Weights of a small mixture-of-experts language model, trained from scratch on English Wikipedia.
Size: 14 layers, width 320.
Below are experts of layer 6 (counted from 0) of a mixture-of-experts language model. Rows are named router (the router's row for the expert) and show model dimensions 80-159. Each number is 128 + 32 x the weight over its row's rms, rounded and kept within 0 to 255. Numbers have three digits each.
After each expert's rows: "mostly gets" lists some tokens that are sent to it at least half of the time. This comes from a sample of Wikipedia text that the model never trained on.

# expert 14
router:122164096109120142149111074073104126107141110151132142168158090154172098137193117081145094153119180106155141151070145177128062108111158186139168149132090093099137109117186185158113089129157161167109075119145125160089161142079171177100157112
mostly gets: "ailway", "ha", " York", " India", "press", "adu"

# expert 11
router:179134101106143138172089091087100094088131140163116092169172057137197129192185166094180120146164148146178130162092146130101110117100125135122125139116123175097109110103160157125139127122160174152108106114157113176123178172099131185098113080
mostly gets: "te", "air", "ich", "uck", "    ", "in"

# expert 1
router:173136137117200143118127122135172098048108164161128048129134075139140162139126217060112156113109131119148100111142125091106117160041138123163091168113144161102089075105104133132091107143164127171103103099151108170170123167089147149109159071
mostly gets: ".\"", "\".", " such", "(", "″", "{"

# expert 5
router:121145104135125045140060079117165084102211102091124081164122119154154132135144156075137068153121191142143159171099141149097126130057139099081105151109163125073071071103158127111130109070105181166092138113109126140106162172113068152064146088
mostly gets: ").", " this", "ized", "son", "ted", "ald"

# expert 13
router:135113113067121162090151142164111153121098131122116127155135154083139127095183129054073144184116150079122154129139076179089160159117159069118133162133139108174123161107113138194114086038073147131085119128110067106116157140124075159154130129
mostly gets: " sub", " br", " co", " cl", " sup", " red"

# expert 6
router:153114094129131157159134058091151105133121119140149110138141072138177145133203178087146076143162122126189092157073166112117112094085139144137130144111086166149097089123152169148121143144170137169080119116144108159136148128088137168066099025
mostly gets: " October", " September", " November", " August", " March", "ington"

# expert 12
router:119140085117137078174111098112106063117198126131125073142145091138163145172176197068151084166130155148171126178093125142098099138115147121091122174104100154097101077088161167129131158066163167154111100138111133135098181148100114177114120073
mostly gets: "ly", "ce", "ict", "ually", "ates", "us"

# expert 4
router:151112082128150136170126088109117116112185096164128095197150110114199132139143156080146125175151176133172114158094160150135120101082128105134145103137109156106053116050116162125171136064134143157069131149155120165125160109095098154086089070
mostly gets: "|---|---|", "    ", "inal", "ou", "ett", " his"

# expert 15
router:086110121136160089130105104063129115094160087140102085110140138161118130137140143097115079143113160164164109133026137091128100159075129058070136119085063106124174149140183134108143122164144161155132074071114204148146164128066193151119160141
mostly gets: " States", "ient", "uman", "ism", "sp", " could"

# expert 7
router:137162133115112063170141097055129149124103119160115103149130051100172106095144151127133106164129137163160121122096137083096080091120168166154149077103119126109081078096170161150116088133073106153104116114183112153090150120116144161071113114
mostly gets: " world", " began", " country", " World", " reg", " use"

# expert 3
router:117104118093149146117149095112152120158101133096141102122139162087131163138165179142105138152132162093193158166157102115138115167118151127151108169101113117132095110120150150183127135062060155192080130115132138113084125180130081142086106064
mostly gets: " Fran", " Le", " Dan", " Sch", "ö", " pl"

# expert 2
router:074138061108127104138124146095147118127150128120129120158165138140183127221112103132140094226187136173134124153160177128126126126090126154084093105110087201194107148122113107107076179169113124171086130127161155125122166125104170123123097078
mostly gets: " Z", "ai", " Ph", " k", "amb", " Japan"

# expert 8
router:164160169102195144107048131081101101066103133122147039166167084162149123152140204097146159140137153100146138137114127087117129135093121085179124157111125129098094102146103117094105161124141124200113099107173095156171161161114169128137154171
mostly gets: "/", "ri", "B", "{", "so", "ign"

# expert 10
router:114143087077089139087067065067103114098121137134115030123163137117140082122168169136181058117172102123150207158110096101098114102157149120109146137077116204100140120162184121129124157117093184150117086138147135128089170124132196110089123172
mostly gets: " dis", "anc", " ev", "air", " us", " well"

# expert 0
router:122078137131167134136132079099135085127146108129164129121139130129120118126113156100149095184076194183184067134096153149101066099060134085121173129097129127097070086105117144109174100165115144139138096099155131208152207107092185177102136162
mostly gets: " was", " are", " were", " but", " had", " has"

# expert 9
router:070147049113105156127075109108109108110167106139123061136205122144137142154134169135184096122141166137180150183121108091102098099163148162125146172088141182125102161140181103089169121163122209186134078152152126135054146122133149141109067182
mostly gets: " Mc", " col", " inst", " Cup", " football", " compet"